python train.py --hidden_size=384 --d_expert=256 --balance_loss=0.002 --lr_router=0.00104 --num_key_value_heads=3 --beta1=0.9 --schedule="wsd" --decay_fraction=0.482 --doc_mask=true
Below are experts of layer 5 (counted from 0) of a mixture-of-experts language model. Rows are named router (the router's row for the expert), gate (a neuron's input weights, with its number), up (a neuron's input weights, with its number) and show model dimensions 96-191. Each number is 200 + 40 x the weight over its row's rms, rounded and kept within 0 to 999.
After each expert's rows: a language model's description of what the expert responds to. This comes from a sample of Wikipedia text that the model never trained on.

# expert 2
router,213,264,217,172,204,158,272,310,201,198,174,193,197,210,145,180,259,98,242,210,244,219,227,205,156,184,195,186,186,251,223,209,232,194,298,187,219,190,168,136,209,229,234,205,142,273,217,167,211,195,179,177,157,251,223,166,135,202,211,188,166,195,238,257,202,208,223,248,194,261,142,153,239,196,265,188,159,203,223,195,178,185,133,240,144,190,168,213,128,109,282,188,202,211,206,195
gate0,233,245,163,198,203,209,189,143,156,248,299,295,251,244,218,220,220,199,228,254,197,182,207,223,150,226,200,199,191,288,209,189,222,202,236,109,236,223,309,182,233,196,194,208,235,202,191,154,209,260,144,263,189,221,175,268,201,190,237,195,211,144,126,204,206,177,231,167,218,212,180,143,224,254,161,202,144,231,171,225,160,221,165,148,221,232,183,193,264,138,167,224,217,188,148,255
up0,184,211,243,193,232,190,207,250,282,226,168,240,222,216,191,178,206,167,216,152,239,157,234,195,212,248,234,228,209,196,157,215,198,167,191,209,187,273,296,147,245,236,226,151,272,181,195,167,203,173,204,180,141,255,172,225,296,172,239,234,290,153,140,262,247,200,161,184,226,202,171,128,212,135,247,207,230,175,178,129,215,164,258,195,257,173,216,183,197,169,221,214,137,137,174,205
gate1,227,205,247,230,200,183,164,148,232,232,230,141,184,143,171,217,221,137,173,183,170,188,151,213,164,208,180,187,200,226,193,212,264,229,198,213,185,166,230,206,178,181,258,250,175,246,210,181,214,196,148,225,200,259,189,160,163,241,197,209,201,234,181,266,181,144,113,204,158,195,225,154,165,253,227,177,166,237,168,218,143,191,109,104,174,148,241,191,151,163,168,195,236,222,254,212
up1,177,140,122,195,304,179,239,262,178,290,250,201,263,118,278,142,211,140,223,130,179,190,266,239,247,208,264,243,213,226,229,183,194,138,209,211,210,311,85,207,154,204,197,160,203,159,161,159,236,200,200,189,227,168,241,229,217,189,197,129,215,217,194,205,160,180,277,194,266,163,223,193,143,168,179,199,200,196,248,134,212,219,166,171,175,242,236,187,232,193,199,196,204,246,246,159
gate2,164,238,222,241,161,189,203,244,199,232,247,244,185,119,219,222,211,164,143,260,242,192,230,239,210,248,179,180,184,150,212,189,254,214,183,232,107,215,204,262,165,170,162,173,263,178,153,219,196,219,161,221,258,225,178,209,193,179,163,175,221,211,254,243,208,214,98,170,188,190,162,147,199,223,292,260,141,204,247,208,187,193,191,185,197,136,185,249,174,106,166,239,218,236,175,189
up2,239,112,187,208,125,160,245,172,244,122,224,202,193,204,199,180,209,184,307,213,169,210,213,238,179,189,213,207,207,146,206,172,149,242,184,191,199,148,231,269,222,172,100,245,174,197,217,243,216,219,145,223,236,182,247,235,176,200,235,191,233,213,222,214,183,225,198,187,143,172,157,240,255,264,262,197,207,151,168,144,204,199,181,243,215,99,140,174,150,192,226,215,236,178,248,177
gate3,231,225,197,220,194,197,232,123,107,277,232,198,155,231,221,207,171,137,253,145,228,241,213,215,208,236,190,141,234,220,279,202,165,191,184,176,182,253,209,176,182,120,226,165,176,226,215,166,211,149,210,205,273,186,205,245,261,167,175,152,246,215,242,239,209,163,145,157,210,209,211,204,211,196,122,255,263,211,202,195,158,225,178,183,136,225,183,166,219,181,291,199,153,222,189,187
up3,240,204,215,204,185,194,170,156,160,237,202,276,153,194,214,191,177,190,209,182,288,194,174,206,177,149,177,100,151,159,204,194,194,181,232,207,279,221,192,209,168,240,193,159,231,187,291,244,244,177,120,233,180,192,186,220,140,193,193,199,196,207,233,208,244,192,217,191,218,188,123,231,275,276,188,187,213,134,221,211,147,213,137,275,179,223,201,178,167,183,254,191,192,260,212,140
gate4,215,216,253,220,184,164,198,219,265,218,223,224,235,201,264,172,206,116,198,178,214,240,172,199,200,148,222,236,193,118,141,218,160,267,241,231,327,196,239,243,282,133,211,98,244,191,210,188,176,188,262,255,222,203,251,169,157,162,173,163,206,121,246,248,241,186,163,202,245,224,233,154,266,196,150,204,145,224,189,142,200,162,184,201,157,206,174,223,184,243,217,234,142,167,189,161
up4,190,205,192,153,187,148,225,145,246,196,278,214,174,136,199,258,171,243,214,232,179,100,163,221,224,207,201,169,250,225,189,217,150,242,155,237,180,241,216,221,170,173,243,217,113,170,153,203,192,190,113,196,228,220,223,201,178,178,142,265,239,212,184,179,224,275,220,155,182,130,159,172,145,180,169,258,155,182,208,185,218,255,296,203,197,261,210,201,278,204,185,199,182,252,234,236
Single-letter or short word-internal pieces inside names and foreign words, often in sports tables and species lists, such as Lieze-l, Vale-n-cia, Lobobu-na-ea; also table dashes.

# expert 29
router,258,233,262,187,194,213,111,214,220,186,223,187,157,280,177,166,241,110,154,222,178,207,244,209,193,166,216,290,162,240,158,220,145,202,176,251,242,193,131,211,232,224,261,230,213,213,192,178,265,174,186,156,247,130,243,228,175,248,283,220,250,256,247,226,128,175,226,236,226,202,143,298,211,155,139,201,255,122,220,180,271,294,198,300,224,161,176,180,198,190,179,205,164,213,204,161
gate1,184,218,133,149,197,207,195,192,193,246,121,199,271,230,180,203,218,166,181,220,316,159,234,250,231,257,132,159,184,188,177,196,213,191,214,251,202,241,264,159,206,179,186,172,277,244,238,238,164,126,242,225,164,256,168,216,202,155,152,183,242,219,206,273,289,254,227,174,227,259,129,194,190,194,241,258,185,279,206,142,152,220,115,138,227,268,134,230,246,198,208,182,273,195,100,240
up1,202,250,278,200,147,172,307,204,191,200,213,215,245,167,236,142,135,208,230,86,214,197,188,206,237,159,162,192,189,173,196,245,217,182,195,204,224,224,295,235,123,199,220,168,209,241,236,244,163,185,212,220,268,274,201,204,106,144,183,206,183,151,159,251,190,228,198,163,212,228,220,177,138,215,265,174,205,207,142,209,173,260,252,204,135,254,172,228,208,142,250,202,235,254,201,182
gate2,177,203,196,128,226,181,212,266,189,207,186,237,288,159,222,220,195,118,165,205,192,225,218,276,190,304,152,151,202,196,234,208,222,201,215,211,144,213,265,185,218,176,253,173,214,199,193,194,208,197,160,232,131,179,151,144,207,186,191,219,210,124,162,171,184,192,194,136,237,165,228,278,212,194,190,216,217,176,167,205,135,179,189,120,261,182,251,227,199,175,245,211,207,233,148,198
up2,272,205,194,267,200,226,199,190,220,236,243,171,130,148,229,204,261,196,226,189,227,207,277,223,261,209,250,183,170,237,177,162,178,158,222,176,164,201,136,251,171,193,171,174,223,170,186,217,217,161,269,125,155,233,163,218,189,133,208,172,173,193,204,199,145,153,235,172,256,164,241,230,180,215,218,170,180,209,191,230,168,186,200,203,130,269,165,209,141,183,242,254,241,299,215,109
gate3,167,133,174,214,181,209,216,183,156,170,220,267,186,253,250,213,182,260,150,189,250,247,116,154,210,175,227,164,185,183,232,192,152,195,168,149,226,227,130,233,269,151,179,212,181,189,106,174,161,238,267,239,226,243,259,198,249,124,216,250,253,189,133,245,122,224,238,256,156,234,147,113,168,215,155,183,210,194,182,184,197,155,285,154,216,169,170,184,148,189,251,161,173,170,174,208
up3,209,144,175,150,180,253,184,175,254,214,258,268,181,241,177,204,151,201,238,164,168,239,221,203,178,254,227,169,166,233,162,268,270,154,177,196,237,229,214,134,130,188,212,143,229,240,193,203,160,224,218,226,269,201,230,166,172,253,180,222,189,277,162,151,202,177,177,208,215,197,164,274,216,172,178,276,225,208,163,181,259,204,195,165,203,230,180,168,172,152,236,241,173,175,196,165
gate4,143,142,188,196,218,271,276,130,195,204,226,191,269,236,207,154,108,252,187,191,176,203,179,229,218,251,186,231,218,117,196,211,247,238,205,189,205,271,174,157,171,226,197,127,157,202,139,237,186,225,169,178,291,207,174,249,113,236,174,204,175,184,172,210,232,198,167,179,160,211,206,177,142,206,241,175,184,245,159,194,160,227,185,199,196,191,175,211,240,236,204,210,181,137,178,149
up4,202,265,190,148,168,257,216,152,67,180,228,282,152,240,199,158,143,238,176,175,271,198,181,160,130,225,243,230,166,218,130,138,165,165,191,183,202,195,212,127,165,207,235,152,192,211,116,197,207,254,203,210,154,188,211,207,209,179,182,179,221,191,185,235,203,159,198,184,198,159,228,111,292,173,297,256,248,203,196,214,287,168,299,191,176,156,178,200,142,224,209,169,208,249,157,163
gate5,161,162,226,247,157,184,217,215,232,221,188,230,214,177,208,200,176,263,184,185,157,154,259,251,211,169,257,195,228,116,256,163,196,231,197,161,205,177,148,131,213,216,194,139,157,216,213,290,249,184,173,291,189,165,150,166,196,176,169,150,208,240,199,171,212,128,203,170,216,150,249,239,206,176,235,206,245,170,188,164,265,184,171,257,207,188,130,234,234,204,179,307,182,167,247,153
up5,251,212,284,193,197,152,247,217,142,119,135,193,299,205,237,260,225,203,204,202,241,216,243,257,200,151,199,346,245,200,161,128,214,228,211,210,241,212,229,176,300,174,117,200,229,168,177,206,246,209,87,167,211,261,198,199,185,153,149,236,212,201,247,255,182,125,189,218,180,196,214,212,231,159,290,169,159,185,237,216,147,176,280,243,187,184,174,211,205,230,156,145,207,195,225,175
Inner pieces of surnames and team names in sports tables, such as Mugu-ru-za, At-ala-nta, plus relative words which, that, but.

# expert 20
router,216,195,115,173,187,87,214,148,244,201,197,177,182,235,176,107,206,143,152,220,206,214,140,151,303,234,250,208,143,263,200,166,174,190,210,234,258,226,300,179,207,223,204,217,225,165,216,197,151,157,161,212,192,193,244,210,196,255,100,166,247,171,262,178,190,180,174,168,185,220,210,217,270,107,205,117,225,189,132,249,182,270,182,155,226,176,269,168,192,228,257,189,228,236,207,195
gate1,207,201,197,161,181,166,292,173,172,127,181,173,198,181,194,192,219,151,160,235,183,201,202,163,243,202,244,111,187,276,144,239,96,184,246,244,275,248,256,245,284,247,229,176,293,131,203,193,158,181,234,255,257,210,193,217,230,199,311,213,207,195,215,238,201,237,98,222,156,215,199,214,233,162,215,145,218,232,185,181,187,204,195,218,232,202,206,223,212,249,242,205,256,114,204,265
up1,208,232,229,201,185,180,169,220,257,176,155,182,210,255,222,235,195,202,252,222,187,222,197,133,164,167,222,155,258,168,210,228,213,213,215,142,199,178,116,177,193,219,185,293,261,246,176,186,206,267,184,125,258,182,209,262,244,294,267,288,154,216,178,156,196,142,188,203,264,204,211,175,253,180,134,170,164,172,221,206,128,189,156,177,185,146,230,154,187,173,239,124,260,197,238,161
gate2,172,206,186,117,223,178,200,202,171,216,166,186,154,231,221,166,263,307,188,250,247,197,200,147,200,209,214,127,190,263,149,127,121,240,245,169,206,198,308,180,120,123,197,178,204,200,213,159,214,188,249,144,222,191,202,118,177,138,189,107,162,155,179,144,172,263,217,233,239,180,125,202,80,152,204,202,192,300,242,194,166,239,213,154,153,137,199,205,209,242,204,236,225,185,199,283
up2,239,154,226,196,245,210,197,109,278,226,271,145,187,234,207,132,185,211,215,179,143,166,283,314,179,134,176,176,188,183,216,235,205,177,184,204,298,261,211,160,210,202,178,133,241,178,158,116,160,151,207,118,218,182,182,142,174,165,221,232,206,200,209,194,182,225,158,172,159,249,230,200,220,203,203,148,186,230,216,190,313,210,231,121,175,213,238,216,236,161,172,243,210,174,155,255
gate3,200,93,166,262,147,83,194,149,150,212,178,188,154,154,239,201,152,187,203,174,201,223,134,171,246,174,133,261,226,188,223,223,202,161,279,141,196,266,300,206,254,162,187,170,227,182,256,180,167,188,230,273,226,266,243,224,148,208,168,209,237,206,159,194,212,194,255,178,204,120,232,144,214,203,195,201,147,183,180,252,258,237,216,185,172,248,220,171,138,225,189,218,257,212,154,247
up3,179,179,179,211,277,240,192,259,193,200,186,194,235,209,200,176,265,268,229,165,245,166,227,140,223,237,201,261,224,217,197,246,215,236,126,189,161,209,178,246,200,143,198,150,209,218,179,166,164,207,198,180,249,181,175,147,275,211,199,180,149,199,197,234,241,192,167,215,119,197,218,153,150,187,159,254,153,216,188,185,156,244,181,195,185,251,216,252,218,180,291,210,187,120,313,120
gate4,197,117,151,243,251,267,277,149,223,203,252,201,249,225,176,247,222,211,202,217,252,285,236,180,261,243,118,219,179,230,244,269,230,150,271,265,184,207,231,223,185,176,244,173,279,221,186,210,194,179,210,183,218,261,189,213,190,236,203,178,217,210,180,203,210,202,247,189,182,237,227,200,161,153,280,205,143,204,168,184,99,219,221,112,204,166,205,143,191,276,213,215,180,240,215,188
up4,184,189,131,171,272,219,203,189,186,247,293,228,165,216,161,221,256,218,265,195,248,235,226,208,290,191,187,242,171,189,260,234,225,117,229,230,266,168,193,248,294,192,206,239,220,193,231,211,220,171,243,155,186,234,158,257,184,202,169,139,223,239,189,221,229,166,244,191,238,224,116,239,170,206,254,219,204,227,185,96,263,216,173,127,138,144,229,205,211,217,229,228,174,174,191,187
gate5,168,156,223,209,189,105,227,181,234,262,192,225,214,204,220,224,154,201,206,252,206,169,170,155,186,159,124,195,220,214,240,215,176,223,222,221,161,178,171,237,204,208,241,165,161,167,250,161,155,153,168,247,170,280,176,149,222,274,110,164,202,189,212,259,182,198,202,127,231,242,256,229,168,266,181,139,237,199,239,209,211,228,226,144,254,176,193,201,215,172,212,212,133,259,218,228
up5,180,238,159,143,279,237,302,102,198,223,247,240,167,250,173,219,244,164,138,190,239,204,105,232,240,198,207,142,231,114,167,199,257,180,215,211,214,158,214,263,146,234,115,121,257,198,139,267,253,259,113,235,191,204,201,139,232,172,109,161,176,238,250,219,217,163,200,189,238,232,188,200,270,235,157,279,214,171,185,239,194,195,186,194,224,174,162,171,206,187,117,161,163,243,217,208
Compound-word hyphens, list-item dashes, heading equals signs, opening parentheses and quotation marks, en dashes in ranges.

# expert 4
router,248,289,236,215,225,228,174,220,236,137,194,225,201,195,210,188,214,182,206,190,213,231,158,160,232,185,123,254,154,253,253,209,222,267,166,191,277,229,189,201,265,204,246,193,274,234,141,227,253,227,208,212,232,127,230,137,209,187,215,175,212,231,170,175,219,218,254,223,189,130,146,211,157,216,243,238,227,148,194,172,213,260,193,264,208,227,239,174,223,168,211,216,205,207,176,249
gate0,199,157,230,158,236,210,238,275,261,178,230,196,234,177,218,182,263,124,211,128,249,258,142,249,213,137,190,203,216,193,208,202,231,298,140,167,209,190,199,217,209,238,284,228,158,238,208,265,233,248,184,238,225,170,185,202,193,142,165,156,189,97,218,185,186,182,177,163,177,219,181,207,145,262,244,245,165,250,221,166,196,207,180,107,216,239,177,260,278,170,259,220,192,160,214,198
up0,213,227,197,183,223,241,255,182,194,204,177,223,101,160,243,125,190,125,169,212,167,228,243,201,156,226,203,161,149,156,69,181,175,141,215,256,92,222,178,148,236,192,186,273,256,163,210,185,176,209,180,152,165,186,217,269,218,212,188,202,197,263,221,139,184,156,190,225,251,197,203,206,199,118,181,240,193,231,174,139,224,185,232,147,237,196,250,182,95,132,219,174,222,88,241,218
gate1,145,244,193,158,185,183,226,233,154,184,239,205,218,222,195,330,237,116,187,195,164,215,150,207,173,258,197,262,137,152,229,170,254,237,165,200,270,256,233,227,252,231,131,146,201,136,100,217,234,186,239,196,172,182,224,163,226,202,258,116,213,191,185,196,240,165,172,230,196,148,177,179,155,189,215,207,130,214,206,240,188,254,182,197,203,170,167,219,213,215,196,152,201,191,69,166
up1,266,277,163,208,190,227,147,166,161,147,128,228,181,228,191,196,182,134,236,164,154,243,170,152,166,187,189,253,191,192,201,274,179,281,255,222,158,227,210,230,211,205,180,187,228,177,175,133,164,156,186,223,202,251,114,200,182,163,146,245,185,201,247,133,251,130,196,233,213,184,180,248,198,137,151,196,239,230,207,260,272,244,157,132,207,177,208,196,190,212,220,179,250,147,280,254
gate2,217,148,115,180,282,163,271,256,186,218,214,181,174,204,231,259,178,200,177,184,133,204,231,270,173,214,157,181,238,114,195,153,248,183,197,172,180,242,205,168,190,183,208,192,212,159,178,236,213,191,243,213,194,241,222,247,252,225,135,198,227,193,216,239,215,228,110,184,157,228,220,218,218,252,187,300,224,159,250,188,160,210,229,215,197,168,177,226,245,212,215,151,197,224,167,225
up2,211,203,212,163,161,208,181,91,109,158,189,181,242,181,279,201,249,237,140,180,237,167,167,216,282,153,126,135,232,217,239,171,252,183,255,151,216,239,196,150,189,227,151,184,249,208,161,178,231,179,252,214,233,193,131,191,133,267,177,146,232,191,229,170,243,189,259,177,159,218,235,122,218,215,184,244,183,236,243,260,191,271,205,160,199,236,165,207,251,201,224,238,264,267,193,231
gate3,195,171,170,155,156,227,257,199,116,233,243,177,126,264,185,274,218,198,203,182,248,204,235,139,208,194,136,104,206,163,210,194,207,170,150,182,197,235,198,251,231,176,169,174,229,209,168,219,251,229,279,135,107,228,205,247,308,212,263,165,253,250,184,258,105,204,151,209,293,338,221,167,199,190,184,169,189,201,205,167,233,165,134,245,203,193,241,201,165,279,202,171,161,187,189,236
up3,258,182,190,248,179,184,182,218,160,181,255,163,181,185,194,264,214,205,221,246,276,258,182,232,221,161,218,155,195,174,207,254,144,189,198,183,243,181,229,182,179,210,184,220,177,201,257,182,221,145,248,257,219,145,152,171,164,244,181,128,247,228,209,166,203,245,210,145,186,232,216,204,179,300,227,118,175,172,190,191,205,200,179,146,205,254,205,133,225,216,219,92,222,236,123,213
gate4,232,220,204,221,250,170,240,191,126,224,250,179,244,227,217,250,223,216,179,205,188,272,130,198,220,242,202,192,233,170,172,134,232,240,166,170,202,134,244,233,184,216,167,146,235,247,211,194,229,191,314,146,236,187,245,165,132,147,174,181,219,179,153,195,249,248,175,257,199,180,185,179,104,169,214,271,226,189,200,243,185,214,156,278,192,146,189,209,225,199,187,211,218,223,242,174
up4,276,122,220,152,239,167,233,208,167,192,246,216,107,223,218,176,255,192,139,127,145,278,160,180,299,269,231,215,198,182,152,154,275,191,276,176,195,190,205,130,171,263,186,197,169,244,220,217,184,150,211,249,200,217,160,226,165,194,211,246,188,241,177,247,185,253,189,182,202,189,218,206,234,122,138,187,203,229,179,231,201,234,232,218,166,203,222,113,253,213,236,142,182,136,122,170
Possessive or contraction apostrophes (mother's, wouldn't, Let's) and mid-word suffix pieces like ti, ter, ist, tic, ton.

# expert 16
router,200,183,204,213,175,197,177,149,205,218,233,238,258,184,134,165,211,101,187,216,197,210,232,175,127,165,137,225,163,200,194,200,139,181,144,237,181,146,171,210,174,178,232,237,167,229,214,100,190,211,248,191,233,207,175,156,234,214,185,232,168,183,188,259,125,195,181,249,153,165,196,278,156,168,250,219,229,297,143,195,216,208,212,166,177,133,190,191,211,159,217,203,148,251,122,198
gate0,145,143,181,109,252,184,213,173,209,176,196,117,267,173,234,243,165,200,173,176,142,189,242,229,203,220,138,137,168,245,172,202,207,183,211,223,138,182,225,171,219,104,205,102,202,220,222,191,155,307,250,240,215,227,184,208,144,222,156,171,210,199,185,234,197,199,243,204,186,176,155,178,147,219,220,209,205,232,212,198,173,193,161,137,193,212,142,167,280,146,200,222,242,273,144,256
up0,176,152,145,178,222,177,216,200,150,195,163,190,192,173,198,193,272,194,233,156,192,168,166,221,260,161,110,166,208,182,161,225,117,253,231,169,128,275,160,159,227,236,153,176,211,144,177,159,177,249,257,189,209,210,194,196,191,218,211,207,197,224,303,178,148,265,205,150,181,164,190,175,142,201,182,178,161,213,260,187,170,276,193,218,229,146,167,169,204,184,208,198,219,335,99,241
gate1,198,131,270,162,189,246,177,190,157,256,204,251,221,221,206,191,185,253,229,231,190,170,198,159,88,212,204,269,211,189,192,166,188,165,226,215,199,201,262,318,232,217,153,227,174,123,178,251,240,250,204,271,149,180,231,211,170,205,182,195,253,201,188,238,226,230,216,162,191,239,199,245,185,216,156,215,144,171,145,232,119,189,129,138,179,245,116,328,157,255,253,187,211,141,241,191
up1,174,213,284,223,220,188,203,244,188,155,227,141,244,153,238,238,216,177,195,158,261,217,211,195,159,207,203,240,149,169,172,169,216,217,184,222,194,239,243,270,216,211,204,171,262,177,153,151,225,169,273,200,171,128,243,181,248,160,207,196,246,146,231,205,230,224,151,194,203,199,213,200,253,263,274,175,213,206,195,179,194,209,185,201,192,133,212,198,213,245,257,145,183,109,198,148
gate2,188,240,242,131,187,177,254,148,178,183,158,223,248,136,199,191,176,248,163,197,247,271,278,181,188,211,125,188,185,248,150,82,140,174,132,239,224,201,186,191,176,172,183,145,142,249,208,186,161,106,245,223,225,225,197,146,178,234,134,185,122,206,179,189,251,155,134,237,166,150,231,229,185,200,166,201,213,304,207,191,182,257,175,179,136,195,251,214,267,196,186,176,250,165,184,143
up2,186,242,180,161,244,192,260,172,182,290,191,159,213,290,189,161,190,151,260,201,181,144,165,172,129,236,128,195,147,184,183,162,182,179,254,268,196,251,170,187,198,225,173,147,217,260,257,206,172,134,191,145,96,233,214,159,217,232,158,178,166,220,193,178,212,202,211,237,154,184,214,159,216,217,154,240,225,215,169,157,134,209,141,181,242,148,215,187,217,201,191,218,219,257,181,212
gate3,163,163,229,180,269,231,205,276,192,201,201,229,198,225,235,215,179,244,218,198,158,192,115,137,108,177,165,156,204,207,206,186,154,187,172,225,164,197,230,236,280,244,157,227,250,170,187,306,251,217,215,210,169,244,183,193,207,243,201,262,98,158,195,218,233,209,199,168,164,140,234,202,238,113,268,175,244,234,177,174,124,201,197,171,197,216,224,234,163,165,243,269,215,222,184,197
up3,243,210,167,189,164,189,213,246,199,127,245,214,163,213,149,222,158,219,229,244,175,210,190,219,142,232,223,201,201,140,196,190,191,200,202,169,135,210,187,173,181,154,262,226,177,154,89,196,255,153,212,229,194,162,173,191,234,140,238,131,215,199,215,147,254,213,159,164,240,252,220,139,239,282,207,193,184,120,119,177,212,250,170,176,276,223,183,200,96,171,280,160,198,168,201,182
gate4,200,208,134,164,189,192,286,256,150,182,209,230,203,136,139,248,167,153,153,208,145,175,147,201,154,198,223,237,217,201,212,200,196,206,223,249,140,235,216,318,256,224,183,225,157,207,254,269,177,191,211,254,261,267,221,176,228,199,249,208,203,168,175,202,234,225,206,220,200,166,236,173,185,176,215,196,212,189,195,184,159,254,261,125,204,160,146,148,144,215,202,194,229,253,115,158
up4,214,281,169,231,225,232,214,227,159,170,193,150,160,194,227,247,195,81,209,143,215,141,167,198,223,218,252,209,227,168,276,232,156,160,117,244,187,229,145,204,293,340,198,213,168,234,145,198,168,215,177,164,234,189,154,245,261,217,191,196,173,245,139,192,279,184,239,211,198,286,221,201,149,240,240,173,208,149,214,220,284,213,258,178,204,245,137,217,156,214,148,189,181,219,129,152
Single capital letters inside acronyms and codes, often in parentheses or tables: CSI, PSNI, BLR, EST, SE.

# expert 17
router,223,147,89,202,173,222,274,200,178,155,193,125,214,158,235,92,190,186,197,107,261,241,208,258,197,174,192,155,134,215,205,176,220,236,112,246,228,210,188,465,190,223,156,229,184,216,195,194,167,182,219,248,198,177,244,168,126,166,201,261,164,198,206,161,252,208,160,174,255,216,216,142,159,233,251,207,138,249,163,244,114,231,201,207,161,221,212,184,263,199,193,241,161,133,240,180
gate0,185,166,204,177,195,225,225,191,190,162,215,186,222,174,202,136,211,209,179,179,174,209,236,223,243,129,265,128,181,218,195,229,273,207,207,226,181,228,261,238,176,187,202,144,232,205,162,144,212,174,200,209,193,222,151,174,131,127,170,99,172,151,144,214,165,168,225,183,191,285,229,204,200,215,175,196,227,141,230,177,139,247,149,194,138,219,173,230,191,209,228,275,251,221,261,218
up0,226,138,187,182,156,133,189,219,227,182,135,149,153,203,183,123,148,179,230,251,195,142,140,266,169,144,175,227,184,251,184,127,147,160,219,204,161,168,243,187,211,201,232,216,215,189,232,104,143,169,193,270,183,150,196,171,157,200,245,170,212,205,230,229,230,196,198,235,198,219,188,131,258,152,222,144,231,213,159,229,182,227,181,246,251,173,163,222,256,200,101,196,242,215,147,178
gate1,187,204,213,227,210,155,215,115,196,221,209,175,216,156,234,189,170,173,188,180,233,246,191,186,257,138,218,262,207,224,165,170,258,270,177,199,152,193,161,243,230,150,242,218,229,201,188,237,188,189,234,235,236,183,142,250,185,209,176,183,191,138,211,168,161,212,153,177,161,219,190,264,201,160,231,223,271,200,197,242,227,163,196,188,138,124,164,190,213,218,156,219,210,160,205,225
up1,217,190,125,188,178,200,215,168,228,118,176,229,197,211,223,217,200,233,216,305,187,200,179,202,197,211,165,172,128,237,180,223,108,191,244,195,297,179,278,203,226,222,160,226,134,190,259,162,188,116,168,168,192,234,209,241,177,155,306,171,201,221,172,167,280,164,235,131,187,160,155,96,217,194,169,220,148,175,131,189,128,151,215,282,179,220,230,196,173,278,188,163,205,206,200,209
gate2,250,213,78,202,240,181,194,212,187,217,225,186,219,215,221,189,214,141,271,182,223,200,264,267,201,194,151,193,179,155,261,164,206,200,197,273,181,209,264,190,228,105,253,181,256,245,219,172,175,218,239,232,211,253,212,213,226,253,111,131,139,158,163,235,230,231,199,180,254,193,238,147,275,190,296,215,247,185,219,262,198,210,193,114,186,245,207,182,297,119,205,168,232,217,143,194
up2,228,217,232,253,180,128,143,215,153,211,232,246,270,181,174,202,171,226,171,254,169,236,177,152,193,226,245,252,219,199,193,188,151,201,216,116,181,187,160,190,143,242,166,164,122,159,221,164,215,252,192,203,289,157,204,230,199,155,233,214,193,208,206,183,191,114,236,120,159,237,208,217,149,161,165,190,193,206,212,242,150,254,185,209,205,219,148,151,200,217,168,214,207,236,195,293
gate3,190,166,131,204,197,221,156,153,205,147,283,197,204,246,255,179,157,206,225,191,260,228,116,214,205,155,194,230,138,117,202,185,223,230,252,215,224,222,154,273,171,136,144,262,90,158,162,188,214,194,203,161,223,144,219,207,196,152,178,137,247,137,145,164,148,219,241,193,195,228,192,184,194,200,192,196,261,257,163,185,184,167,249,196,195,204,273,199,214,253,188,160,155,206,137,226
up3,221,248,179,258,210,257,235,234,202,187,216,178,169,223,230,202,264,225,253,195,251,118,191,249,134,218,180,211,166,190,66,178,210,217,225,242,164,171,200,305,199,99,196,255,183,188,220,188,194,250,187,175,141,255,201,198,161,189,200,161,178,233,181,157,162,275,257,151,244,228,160,250,225,198,227,236,196,168,150,110,248,230,159,161,221,237,200,174,189,192,230,247,201,258,110,218
gate4,223,157,201,283,234,154,201,186,207,257,177,211,162,275,249,224,199,259,194,224,208,212,183,219,160,134,138,186,213,172,109,180,191,213,296,136,192,200,245,293,183,230,210,194,258,204,184,245,188,233,171,292,224,224,258,165,203,248,183,199,224,159,145,158,172,221,139,149,200,253,214,221,188,216,236,219,269,206,261,188,183,82,213,158,223,227,195,222,154,194,223,181,145,219,297,248
up4,151,185,155,150,160,174,271,245,205,134,187,162,248,140,147,169,239,201,149,186,201,182,227,130,220,213,242,203,192,213,185,224,196,164,62,242,241,241,203,133,194,267,179,195,217,226,175,214,176,214,193,109,203,250,127,227,225,169,284,194,125,238,168,292,197,154,286,195,123,135,230,184,167,172,149,237,182,271,107,190,201,278,295,179,240,139,236,205,215,267,212,258,201,187,174,201
Line breaks and dashes ending infobox, taxonomy and table lines, plus coordinate symbols like °, ′, ″ in location data.